config.yaml
n_experts: 80
num_attention_heads: 2
head_dim: 64
max_grad_norm: 2.0
train_tokens: 776300000
Below are experts of layer 3 (counted from 0) of a mixture-of-experts language model. Rows are named down (a neuron's output weights, with its number) and show model dimensions 0-127. Each number is 500 + 50 x the weight over its row's rms, rounded and kept within 0 to 999. Numbers have three digits each.
Before each expert's rows: "comes before" lists some tokens at least twice as common just after its tokens as in all text. This comes from a sample of Wikipedia text that the model never trained on. Tokens count by the router's weight.

# expert 3
comes before: "1", "2", "3", "4", " |", "5"
down0:643466544580494598457490568537497579507554404491622539448575391419547499536435565536511481535490494551547485498446470505618467445537486440514560430475457443425516529579455474449533645468491506538481483507456595567446497492492548550506500487568499480496541471467436583528448566504527469476517491523511457505555479535522547589514502475538536496565448535537472594507506532501410540500475
down1:460491529458482467546490487524488537540439495473481491386544450466429582616516527488435451567485491382570487532461389589566536495469490486531515468493482469518499464466387497497495507469393538498482511529507476504534525563503606559501532449349478554487452449504486498532596513533532475448493489466492520488512538541576488587515442551489526417518466369513550498595664460509506495495515
down2:610555449535540466525455505513523531565466592525576479451491490554340513467403525458476463446527566552446578466582539569557509594396531466492525580425463561523524511429433558476528423419417462550487482501504528519584538481515604514527520462491468595553503502469503461522524474511518517480532506392493516436495553552521535490583616472483551510490582486459473527490501470488528581531514
down3:627470535488480531497484497476544394618485526476457581491495584565424555431498486615484456615558391511520437506523433517377548461506479400420471509498518516484489544407516466473468463437525492550491473461559484435491512600552528503473455477497472496449481488544547504532517523509449595456499587491456512595553443450533498582416478546516474531525481485538516540519518512473496556384555
down4:481467469451475496514559533493449566468530551499469475456507484520520589602598499494500482557459559515540491487500552479507397553594478543404508552427468508457491536467471478378503585461444391473510511555436451485564499570540468516555515502489534457596403475462591464401446535459534546627521445514453510478500553560524485532416548518487501415524614570512516470520480529466439415431489
down5:455592480465504446498446445498478445528502526475538461545505557528505537446481414549432531633464504476517470429470583353519481505496507533538586432465577459526489532378543481450570501539570451494541473479462547460480467541435451495464546571510575505534527511582527618526416562465463436552443391479456572467504487468594480468521507602431519475504565538538538471446566502561502492505480
down6:577545454468477485452433519458507582579488597429510471388447480482575510538514518487497507509530523637416597435500426496460489504460560495481544494410487513418510458505502606482532487464499526546507506571463583420543524480484451477360562502534443515464510518546556517525520523487533533467511524548532467539573500555487482587484463530451492517595542550540467564607557383449436424490538
down7:456431486539501616490503453491419461497408506366622585457403566475514479424487434575514502502617468473585561567437542478583582465493529465523485501449597523556526527483579582548443453529513457461505493467512492572481477555501494456577549485609480481455458545487495562490514499494475477531466456520492476493533544500535434508490391491547459518556492464539485452512416570586483499572483
down8:419425409479456503499445555538548568524500508643466410518564543484463479531579436563516493454424390437543492525407504514517499443461512549562502515454454488409481476479463427546538497431494493577478519577546461535549559483500464508523445514465533467506502474491512555521613552455583521490477456503464489585554526561574469505453445544591500468397524617458520476577410492555516522438509
down9:453527456421408574381524538422468498548522509501476472490498460416466433536552632542465413513491563509545588529454516537496453452513453544500518470492504510484436551532608473426521452518451509468477579523571487582469494530446484489463474518571471474509507453475475434533511545418451425447511509533605494523452572483486429562531519490413497409475458554431475615519405415481437458553536
down10:430479553504489406481476537554596409551492488515447499570573500444510575519539533396469529515460577521517535500402471523470528467493471435530571486509466454505459522507492462481542478528387475514382548532545440467598482494452609580578502504442459435500513554449433485497488505462486471496412489480482479486449477508543514503398489437521586490492539557528497611420644414445445528485462
down11:509517481484471456418485443516417569478514530519528392465503409544561403585430494499513498493519443475505534493566520479443469554522516553573440522493482488434548498582605511600481493556453475500525577452414436555564528433565552496433411441468601421551556539549528548505551577467553469487428525456531490528545529539546516517509441487574518476542519478464627515561380525456552487503532
down12:501450466488433489394527445475488601479496416466536527510462491490494547494504516620536558474574585592443506496557461430507463548593546504448494469570489463529613547414485456397444517515523470489508460535464520485396475544528500509520470515470439449493387480410563502453552538438445590593517431468444459513565509444598509466504553510571494493444512474428447450478596502441535490538500
down13:457491499456523580517445456503527548474446572386579553460496496514496535608507610495455542527551470497507577457508479426449433463533512523531596494436546513474563432502528544553539555522381463504550533423539408479536483566505589543461474472519589470499443485531547422609475480500474473553548497517462509517486462430550471534497434524539566429660482449471525521575574520431527497529550
down14:545418631500460543496421503485577492341520472516568581458547528487461509536504439496501503478395582459567443541522520582492541453528478550505516556527440447469519441591479496540469544508584571434467514540452482484559480453417489592522425462438507442457504542560525512428558614496449464480441541552508457531518474474564474424526524555577424484511453600468516474567465498453518508497466
down15:545505542464551480497572413504479551532369463501489512476517542526542485473482451472508453544506417511474518595508480545525524549449526462518506459542562484450575475520408530549481452467470468467456450442524503520421453554467503518497511555557623492558401543525435526544543440513582646492539530535559490558499528495496472506603581483460483485589538438592443501602572486598543586585464

# expert 41
comes before: "1", "2", "3", "4", "5", "6"
down0:507467517473433497485534397529499576558500474516465552481457491514486486538434524435449493581415480517518447547429466457495376493485510552616451444517526427537457590423507534470570432394510607415478561461528457454368453475512544541466490501466448451479399524590529470555481514413472511589495483493529468444581486578475434495519470503534477530528541573455534504548540526549466582468551
down1:453443511458425459552524531478530575509489401462504554449459432473457487589519491417440479563492504477557454484543554515451542512506544552508583420536513470487506513436469424502455554434543573431500506542546424544555512380608484481527470498549523551383489498451543415551444518558576409556397542475575546482494543505527542495554495466596420543498534500511410548473590538504469501539567
down2:518470585507413512544545486423507494506531499465450501462416458504459497542519593541448504495514525433547455484538522439556581495533508480498385611461587544461506416550467584491499472452555522516520384449480420557518554506560522603465507562442509442479430477543454597470428432462451493600459496517531480509514485488505550463500518460556471463409478481436594483528481368432513507514397
down3:551430461539509457554485562505516511417451432479413514509485532581513518504424432545468532501518532472493392473516440497447569501436570601431513554519409475441557416541520420465543505561504474537431487466510522578545495455547449471567528489400532537545471473484585466439459533488547461518541398478556531475516586457447573465535487614558511373469505615511528453565531561514532477496487
down4:456506546548403494368467501546498501456523516424516524490566507431417552517518497482445468594524484435510607416431499529500510514473524485487468512451458549504578446425456601552457641530485448501421517454567470587546582491475409485447540423604552532508425477475511565594499598481444471474527475471560495543469500459481454503438486528532503456398511481523413521503501499565477538505456
down5:497533586597525468575456517485480499512381503436515499491495523426550617512505423498503464516512504506505549460557539512495480617434468496587521511371341488518573446477529440488487574505503589521503570472543454539513471425432555520511577451499490542499490477495503453546501478512490483498514465411561496503534506507486552503440420462483451390555561493487425451433595609485419542500552
down6:557553488380466532525430446494485458449509500520547553522482457477500471440503435489551491493504493544532480541556485572506445507509381613538445563516527535541565525475502467509465398500593480440435509446416491600519590557423474449530564432494543540461536443545573459555439437552532464543494484438473505549463515548455392522424496434529469516646546522475517472523538395453576514491530
down7:461480467522543565458598531563546500409469419481509494517532500474533486462528594448447604554521391477450496468514500421528602488448446516513487528492503519467478503507475603502531489540504446572521483457451499550508580495450480496428527501589518438513502461455375412473497528565413466508513442450457491537519543588413549423518623494476481438561493387578405570472514435513466480533501
down8:435401503533456497560566514465431473476500502521494384463527523450519584540416479481557526525492500564475485512491432648546606444541445556528571569499501438491576569450458502482498558489463479449462415467478523431552586473437544424479515507501540513445450448527548557450481497556414532436550578528475431471542400475510571560458440545485527533444467552535492392534520534424490431501490
down9:417478420476472478496503471492475525556470462503513515440475490472441519485562527440540506476543483445541408486532613471503578574540417483543591581484483454450495458576502440466429507476520400525486408565410511468551452442635582526413466493484525556520484464422490510557566440495515479482365500499562454492476548563536526518478506508583587459494583460421458505531578504526466459412467
down10:538605455457452509422550506534467526547451523503419530445460536466534460484474476506483657444535457473447446515483538492502552471558518554539467506471433541424424498436530471434446522529525541494513507459511616480542540483506479449422477481517420486478541502512486464568457576492435438524536422551568438620497548389477464532570566494426402537557448453500442484504484527436548550479635
down11:583573429448556443474538482551539388546555593486526471500497474448528584518584458384483492542517524481492453455513518474579512488482502484597496511449514505487512554447488503445524543519559395590453526491439481487495478448595424568551487449482542483467566481481466502499431570530504485505585514510520482486485536603458505500442512563518465489616455520499498608622541596548611580502483
down12:554556512587500581532489498575474463489492552578514509499533564475496510478575509409462595521482521489503566496452531509513572442511498542397480484499632446516452481462456501537356513599523475488474589515461527489438532467509514484507622483589490452430420483529524461467556511427478521506420532498521451521537424506584555402577608566622509536446462483503478451510476495459484545476446
down13:524378578484401559489520463508516472485587522551527465481471537440471451457530530518428485547499491433502469424578464429471510460474440467507556523524524488470616546530509535499544483432470423474485490475481376501597542549584403573577559489546566478517508548578487492463483497502500563495521557419543578563518556512544511478338516423569498494532516509539415526554431428534493512559527
down14:589409510483515420438480565484457528423465471452448488506423524519453457585550502543489482491527457490582521500553472513428611485482501523361487457491464443490488577508489366451496577431459526510559591548521535460458598516474450530495593529496505522391458488489536537510506420508560513510410551520538501483405472447548552518543429468529520489588469474530507483453454587487591414479542
down15:424501477521573605439518477521490480512521451507507579460429485496556497528559627594519461476499454397530475502490526572475514549588533520505501494520488448466496454521552476484435548475542595600490456483549517519472466508365485519481496447586477495493468526515469483494460412463437495543513554463429586471505461353517552539548454502537494580489362491476452453404563492436437459417507

# expert 36
comes before: " |", ",", "–", "6", "4", "5"
down0:536539520481468483451482508424438445497450472524420502423491434465458494563516499450542492482480529503501450426516418423483551436450523494431552443346547455521524550566490541454500468430500455434473591525574455622455544415526539509403580452458483555484443406440541506463466500457414563475403536466550552498422512439475549506473509509502487499452482399416491418525527498423450514495544
down1:452428496452409573531483580609534443480536463463450542437486579513554530473516478516466567491543489525448467452423478478481510359430530487549514461446430597554456506510520565472501598385471543468463557520520462501460535481541550603514520549548473519469491539471471622508466549447488513480515507553465490499420541526610494563500468437525537357534511498430519573432474417517536498543473
down2:511505471482447504484391463563563516548421490466555580480470387617523545431507539523486464470507506493511512526478573580520585483488454505551539459555555558499424433455496440339477560411521492502516489511518502460509478537474551483580540453576532453550414507522499619583449450529475480481580507457607415557513494426478408530524491597508523560448526488456484511458503480529544512451443
down3:619540497524522500533511539494543525500470486492451373464501422441505502390605472467482547541398483490501533508485402484555421518509570532569500438540423513575466480523640513526498561538473604507475479537497499469499379462459536520532564493577480474530503491542508569441506583444467591470557489498593420501485487489614492598481534528476565464495467546462437470518459477545522522561433
down4:514479430410528550480551479443565507540487574454490608552577508467537472549497523463517521498455522537519489557477535462366538510528475511598550530440500501438515394432471629506466557578435474561504457575452445459602483506390493442464544492474550532496533435507505445512484511458604485484574548580468492566554530497500421505550564461539583448493480538531549527515464514444472497555622
down5:447449497537517515465479484494508484393504527512538403525459480555553496482506368483537495462510525465386516548473395516519512431642423441521493539549373495585528508556548483548567428475619518460530434522442549468518480447512499507529486557469466635474551494450474520509499489414536523458450519537505395452571488474505460573528497522423452456441476484568529469475483540596438477498448
down6:552511518581526515516466478538475508457389491578511518428528536498542431413518514605521587522546492524617541465409520486500442509577449461457547445459520512554512582563556537513446500537516584527494504519475511432447497462452547585467541578610498504476587502523361426506529509437549492372451409471454481574550487501552526531495471497498482507511484497502456490568493384486564496578452
down7:548553408572560512466541466488411533423511511521467593511523588539482415515505484548524443510614447498521483530547453524533475489628475464509497537478626471531473589526496476549643430533488505516495461500381493452506502632431497459510551446517446553552512513511442493460588436414466538493447529482463563468590507407496461556512500554499522502510493487394484509544515482529491508413480
down8:466529455456459511501536491556466380542508532554458455481481432479567406524452527465498563497496501483527515543510511543419460470462520551559494524436452496421419439408457427458516507567497440561521515519460552599632442447457579550552554481460502490395503564499514508388563509513556557482445468398466504552482523579578553528504531454512496540608485547449505579606438542508524528493544
down9:452446501465559548463620468544481604529471544481450481509470566486576411505507519500541468538457613512492455556466451509593511470468459470463468541437538528455527538653449450481504545520506467540542385541510548471532585475517439515534496546408457458463512485533590431599585485507574489461489473576431535472490491526510514479544535465541519468507480502468523495470472320522542413563531
down10:520487541489552569515602533506478445541495554461538506552521394471421499611464468485468511419545471455420483455465456523540449516558440498467499560561517459455469448534418477582508441419509455510439511558494427499549454431484599577538431542486516629508459519479437510511598521581523565478488536513468424603485422530516440544459459565471533412453491417459486472578463503448581484487460
down11:524407462527469521423500564550473484539514615428454521462549523594552469479559441517495499461414389548452475477576500446566438467493458455512500509493468496454479439539448411490558507405395499548509498484478463542517504431563472612459503512455464516589481472583442533564474475535491547398415470483509460450561508565481553549557546575599490470478559519473483491513390554420435494503463
down12:480561533452536445587544421594550482569474528500474516479429536482495424491519543481558541554552501440447488558536498456522453543488480509501538535516610550398524483541414456546471454458506449526434434438414433505451550484511594430419547578545451504533438537467448414460465480471548525555470513538513559410523464547493496491576477422483505470550528466599426505575469459464589579609457
down13:463445470540441535501465507502569464529491529492529430514542526542551441551510404565371493620556552549528434446541485473489559515472551440502538559407471544501553489540556465514557490515454508601453555488542499542502407526483516558467443539581555492485453531509596498402536538459512458449494476514580472569449504580525516480460433587471505449433504612541510465626554415494507514595515
down14:465409466530520509462531483520455487583454504481440459567513521498484517508457501507566459587485565478408435386510529439498509468373519410510389513493451466515477530472338562473557479439527466485474487538470537474516452444570600532478501486470529529422575483507488516440578533452493483460474574446480481614433509556489484446539558566481519520464434531374521537577490583467538510428496
down15:557439415503430490535494563500538456470522454427530577489530597433513455557471464509477411490479523509490539426551560529510418507465549534523569514535471546464534486522519516537505437461518434536446508507560572516466495505535482592456580422544460443412356483450516542568545484521532553574526503513501581394475514509513560464451593530498571497393528452423583527502606411449447550527487

# expert 57
comes before: "1", "2", "3", "born", "4", "5"
down0:457649541499516581531442486565573563443422467470486512460524551525477600505555499527450425492468444539501510421549482439476438527548544537433529420484507481552478444543559540457501540482508487546459440480498496490555461590498571549501484431420552512561500488476416559500461481464455534415377523457475397441555504424590538497581545588543516564460591449485488544510429498451464477476548
down1:542451536491546500529439497475509510518530596546474468453629462532533518422562484539455624517481598469456412470494528479505475521562503607568531552533477521503500542482383546523392470544477545522599595631531451446578597482496484443550519534490468540471496486556561464491514558493510485509486473469448576526571550595505551484425516496577446506498500536440479548591457473546535470426502
down2:524480459509535553518475534484432597449504581379479533456600505519562555437516519510513482499520493539509553523450526575465466468454485580469453541452514471488454418510436512452590532478502594475529550499402522414494519562437469630511475415427473473416561495437511540501498430535604492495442462553544472434509574554476487471542564520465501377444502491483517493573494582485537545414592
down3:411494499397506506475437359515511553490567537539459516554533486488535470513479402526574461528473457453489507482535399506512541494551509398585499570550489440556431528541573438438423530543508513536588503586441462511575518584509562487513421453435537491353489520529476522494553545429510408487446494457407496537489518591524455566494541462550485543543498539572492445529472465420528503533511
down4:547510504475470535506481501535495531560549543447508517545539555479567462484409499490475545512541474491420512499509457519529517471481518466530498479429484590500649460551411616542496564551503430452520466493479463535557536445522576501439546481513518475439451485561533505483508554568416591518470518570369584468450511474572453461473552547510542415510616576612508558614452452437494431543534
down5:426488557457464481482597443478470532497511523436467500479559309494486563579484500519552544487450524570532424431532427505611483460494474543490369456530520540540537512497526525477539654539477454491533438557553559481580540474503520515553491536433525491484506515533582483525435479535560507416487490429427445448471646547521492497403426493464472547518517496505520515571484517528527535529484
down6:505527520527439494544543479558537555521530531473407548399525437410579511517472437452481477496436509511460534489457443549469506476445567460448577495485478495478562518485464471454506489551564529476468533573550567513532603554480476422581455446599587445464432456326488513627473450468520493492477460503526482400493524399502479518518439514528500445544493541551434504462588430440489570575498
down7:500486506510509469412573488557509490497454409571494549492485479568521512584501441469479537516399563503470541535470448444583437524535565520587491516492514546471600424412461508483529499450491536488523534532512497587524522542479420476511371502439460495456486465574478690446604619494444502522454555539462469545500542538471533547518533564536474431506543593486438554548523474552538507427526
down8:429555537516474419429538508515489524547575523497471424460485424556565503505549485552442457464465423491492568445440487423488434437465507477408422494522510481522463517481535518580536447586517504481510616541477483531579530473466411386498519572521453525609422430529525462569470587507499492404490514455603543530514487521540478403568489546528449585391483583452432504504507496499521535450480
down9:462413411436442447563498480529527589484486494485491490487505568522425479498515455436601513467529481524415597490511564492440495418440462420491519445500532606507507566472467577448463522446557453483493499413503393539572569426507390520415543438489476510424543440558460474519524545542503573480463499498485446561515430546448439454469570444461448433474539528562494551566504459456476400531546
down10:568506505455438391528583487589465502522557482446514493526513400520516519456492491453552560405540591473534522540519469581508557463425518495495401544562489429603486474442483455466507469465547415530504443572476531531497539520531478349507435503417485499476514461472507562527539539476442447577481517529446444495394504625471514508439434486590507517563541423501563535545467436504441571515529
down11:521395566520569504468497495524621573533376493457401484533559534547564568509532500549468566513543521522525432532464503491543462501544453472549493566440497492488505477575560491436527453516534531478410485523521427506583578513385485493544463585440567529473507554483483504491469484491568529531445443456410406546514453584536521489584527513529637421570517491534482532549548452469436436534569
down12:554573503529443568522482477653468567519531509582565504509525601580546390530561487500592508517439466490498420467512509479562372498503448435476551532485519478511509450535474554517515474573527517496448516511505503574456514507548521398565569453504499469493617502531587528565472484477542529467396543531391478504511434494522503523451483510521443532499591550499426482519485409584483454412434
down13:459544581500499456456556456509483506473539389503540591555485521389516567482452503536543581526457536562501468458527536462496476552498512363476530435522636468469542545428560420465481463440582550516481502474489551554403490506487472464483557516483517508564502475529505523468541456483421463509388461475491477511572618434481506492434562613491532630476441457537519553447530487544582466476505
down14:493392505451459503460511546466426550476491539538439508445619532524463509492536512580429531523563540452472526477413519480520581521467496502483503642548480534496429453427491457427529482524523468536550451607518518489480572451421541494516615463466507419482559465330497463477519431482514552485518430468422550512493528535490543494453560516446473452453536510521476521511464568611446584579450
down15:541485544540476444521528502434527450460507512485538490538516562470484498466588473366601522475500598557349440520408523493450481495472400487554524452460490451574569510528538562502529582448470532470526506552504493504501458565438489481496527508493551593360594570433442510500457420515555486481432415470576463514532541544488534494407548454486465392544503487459473570517571493510488533482550

# expert 22
comes before: " |", "–", ",", ")\n", "6", ")"
down0:628544386487454492379424480516582439507519513547521494399545492535453466519480519580540513506478451516491528470566491480478475595446469474483575564496533475541441508461489528484566499516425551497367492561491437494469508571473400539522487586528445519497512366520560585456415457482422511504453607450500547438516530616525457498587468492482518494547523428463511525445465497472484532485515
down1:489479529508615525490447444584388533483506429490510532549499546490531453518474423469550607572471501499430454584540435554571534508585399472469453505452538490542447508571464439478516512556504564438455433457483468533435601546508488559563417530475424505503517534491514497516523419500470586519420530482469598462579470409582465531626430442469432482477517482539539490551534455497553522525504
down2:586463496510444366514514410586558531520524524455485544573526537547401602403475454527458510610535536497476430445507508440561460514470492474514551532455562411555461475479498404587522492505424528470446444537567534555548430506501528567466574424486510584469500456473538456498493496636489506472476533476523489561513471493589520490545516559515462452573536488494523415572544472589464464562506
down3:518414508499507483493483489488557536481462480502551609441476524500552546464471436467562514455512475403437430444453437505470430513520567544499480424393570476462614496539518521508512464522446482482479559496611497429523522556476484423559545473449440518487470486541469475516498538532401495548580625565578510519558398515484520383456524485501388412507578490548555411499487497540500499580434
down4:517498469483476553394504580558516494523460403470493466455574555413527506408551466519490465573442540470469559545565518510568484416492437538463494553408431608432544530457571565501560544572542564535468477453505448517469522426440509555412479508537581480527577433640458516559481437526478532507420542456512461494549484526499520542552499547448485439522423558507464432422471546435528534550485
down5:523494486555550480550496555513489517551564467554466446518502501527548599410363432532426525551457561445489485527532469436409527546460483575492500564466527478480578527443404475499424437516513488475388544500423468484433552483550541382465396472479398496510522476483578514454535523481515464465561443489374538586387522391507463482547493475503482475509416459487518509509488516564537525506459
down6:412524450455492494531530430476495348501494508556445510461526521417557450480577478542444523445466427492412453502462492552525492489534397549446522552382554568396488547479545468502474483474482482470526536484451498475555433488486589548602558395484494550423454501480428440421518514469504560440481490498387469534476504521462602606488478468463492490482505509462399506548508450438526451503420
down7:460401498604553458520510474490525434544526578392500430449522469502472416535488545582516477462631472464515523427498450428505421508522562468549514583525446473540504528574434532508562406497511505510524453499438444447487476484528513575486504542473558551530577471587517503467481481493497449527369434678549491494520505478515512540432514578528471439494559441452550504480504495569538587458491
down8:529480575556434466543543571461476567493485532553611496466456521587431453441464452491482462552552399506579461518468489440364449427468436488458563571465462506496570434605566465511504477397555470465488522569483537431481431435542506579539437578524421503505518526474524496561509514576538468538518442515535472504559433527528498471468447482520478517484537440371456486593574489528555517480541
down9:486512512456458495510434536452455541414444502523535483613497541513485520537420463420514516565517551355459492461501505458406523491505544498504530416444479463458387495450452564444554588446458488530422574493514420502468480505468542505507531475486472478556425535445600565491505450544475456552470574555473391471477442518438449546567527409462454492445541558553461436496607589518468546556455
down10:547476530470482547477547346510466501427501448543545498504484524438499544492430508532455472580517490494529575568555456527476507502468437455504487486516545536511594484553513469563584534598518440478427449368436504576502616578499558500566388439452512502558472544516506548388508550502469519450450554558520463472397511497483558510470439590504461467513478470566490448484598445485436539524427
down11:530472527436536542482550475580439393390485491519536556442576565465505531432389418479531548449450561519501504528485582447581441492530418455482509513545452571503555490500461512502472468434547540523415420460459434501459642516413555531517431497541564522547513500529391463509467507480522536547441476429458456484402559403435477518468549510479444478545454485514456474479458489598513557531518
down12:481429505553533490436467451435490472516579489415459495394518486501442455445631543490482550496477476484532497476512453492584500493485491446503444527516449504460411504503484510549494501446513508555483521470522391402538566490454383462495487542472427459528441462445498451506505396405521455547425453560513477507470557520555451485509501448554519562483528454418464669428349456551482494547497
down13:557508482570401472505489452561551477547470523486452488519461402492508475471529538544508485553507538460469484424501388551616451523445417437590476500546463442524500463631586529490503555553469451478516522434448503500588440438581592397549546540515527511534502420514436542460500543497568451452470398436529371485442486519421490494528526553499487469476454535494446551478441517507501531411556
down14:499509431506435404459550479460539568492483515476449470526406623499575551508518444543481529618441557439540529526457466417503482604487503518488471550386503501483513460575457423547538547426495497568466545500533512539489446433411559523442485554521509605564608540572525440504552529465504485413532528486574541500503512487534532487506453533499499435534556453510500441503492463649550556523423
down15:422443505445491591472546483509570591581562521419522560473508465445494480545494399529522495463455503511552460474575525485491542538597460405625512455468422526518496450459552511533518466551497537570523522420488421467485524445461490513504506423475501454540522445459556540539492517438512470521549551504409490508581473563563500487474435626437597502530474552513605349508420495491494523553510

# expert 26
comes before: " |", "%", "0", ".", "5", "6"
down0:532514456536579490416499560456435439533557473549476499447428559488535449486520472442482587446478470457586494509469502471429440411468503493485517591399473513513386482490524491492475482428513480545431472480459548479504449449418537460483546489475392459493471488476493496548467588487525473549498508507437578508532386386585554500484581490432478476610586445502488464607499490424436386500506
down1:595500507526582489490513443601512476409466531488410471518517479528444448542429511494494468459543376494544556470524437454558485524450513571467477530531379547433493515442549493480458481481562409437411493573420542491577481584513465567532501407539551474492484562440369525588413484473445541518543443509524497551516567567547480469522575542460454586548518529499547519554505566542531540510492
down2:523498481527494482586551405499517542481447402490476530539545451524503446460548523489540455446448449476518514459541548582559502530565580421452467427542503615587455530476394507514477452455537498459555478483464536506589532502431542520544513494517490538463431380458442448491484535464520529519458420416426529389536439499488510439482506528432577457496495489515416644504481540518637550529501
down3:437467473535539456528457485572410406509573448507453473445537465532493467476564435482385468555470459545512389532574453469521498490491540502485439543502552564474563555531575436511523504446512429514360530471585479512442459543451541540455521546494461606409413448481478501518452458443584557509468504483574418414493526521468466537541345509518499472541463475523481576519471439526524457465546
down4:468439515492552545487437573521465560456526476459437520548488545475558492527470498488501539503540479544442602485481530463521483475554478501516485579460523523419471416496504457507508482535493480554479401515424536397511519524530457481517575569538406557428453466358510527544408440523522468453432471462499485547446507547446616370477502505499494519406607474533559558643417525488454439459465
down5:449485464554528518531555537533461539470586537528483454514545490480515514587495435605490472545561486394451571464592519599507514555495566543427516599583485487516491531521508530457552632550479508555503526464541541563501497421501567482541436488490556523455487508613544502430555476555475504562585571521540466569404552520480570511559484459441567474511501587536563514503380427497505455572489
down6:490533503548486369512525424530444509437458443480491459450436405500500532551490460587490506535534417444480543477534448543593523516484505477463492454463513472458616519492556491477410426386481470528493422494456501479516524570468561510356497470499419458532429517479480581398549492460582447545426522577538523531437487543586557487518492490423527505566582489522389484545484485473552458548540
down7:559485516495368548499494605572527456539497527578458569457486526373551434567501465505410464512506461532566505419538432541495499544505413495516501447481503513527518475458415468577530541491542470459442446482489460493541509432499385486474495461423564528460457519487626510520467504464562430524512524568490449424495471517595477545428526556575498529491447497373482536438563534489525611563509
down8:521573483473477453438545484459464529443447550457465580448540478489571647516444467538516604415472525500529506471542524451514551538504500521529551460439438475547459510492421563446470527529461481489501412511453543498522520531414594545529506487452532544470602406501397510544496375476410488487501515413430375502488569495413528447503469448522530565550560539550565458533536487540516565444458
down9:484444564555515478423469546478506477442532483488466449469546498515536584422485491525452557479391389440549557505491508466516582550514494505481496543432416472537588593504548441516617462529508537403530451487516428442518532579454542490482621555510535544448470435447440515461504486537475577404458449484520539431524561649487553464548502474474440480539490485509528466487449460433425581449513
down10:556432462489462491478484435536532488540510515538548536461515546618491599513325463471490531492481507479424465512485457574405456407459621605566546430492484536456512472473573543520496531534546513461555513493566521426529495516566536498555462437484579439524421494505548509509451523504499538528507444435483415511571487589493410458512603480506492524484549562505603431488459524444464546457566
down11:539511485508452427489519469522500563540481401531525477445526553614508512444449394490505499560513562434439452549508519552466423533534567414497523485461507484529595501544466395546493536466418496535458509510527492448481520476532546647478425506493526456575486516516440523430488426428515564476623445483601429509471520499530469495507507522508561564516381443524589498582558554571450535564463
down12:478482476434431449401495578434489556486491534535473538562559512482516517567659530544456450510581492474482468505472594572501549619480473541448551544522473432553505464517412524434564523554393490498447454523456434501544518511526473517613535427536478570411587527525420497519446496535538419489483510553537505510462447488547571505598458511528435441549551559567526516514506476456445530427533
down13:635467471478556486552519460496474443557515502567446541456581508481482579546555531478489428461464500521480536474429461406509506441508419442473452515433474490550559501542540581468479452448563486543552547544528504413495522592444485432446506595447546465523485469548505487512470511566503423541440492510600516497348497482519445597414538531490482468441629578598487491578494482495465511466543
down14:542467455355487393495520512574413557525537452558405425504473512498572523571461490571488569534465490412388583510485443467478400513508458440462530542482538499485491569459544454520521578504506432425491541411487416585547505540517523470480495510484482448508441523459472460426529559495569469523593428504477467471415444457477443476521474506490483476488536446476369441514438498540428439522460
down15:500578455443533538456422498495522454476517461505366551431507475519528457476542497494380506644483553452587496475490537501449538434579485536550501496433391478587421488454509405526463479522503548472494462504383575500559525458432540556558619486520446495481444452547513517481470521462577436520588504536537485463531411473547434489495592509478562545479502570533467563541449464494559534498531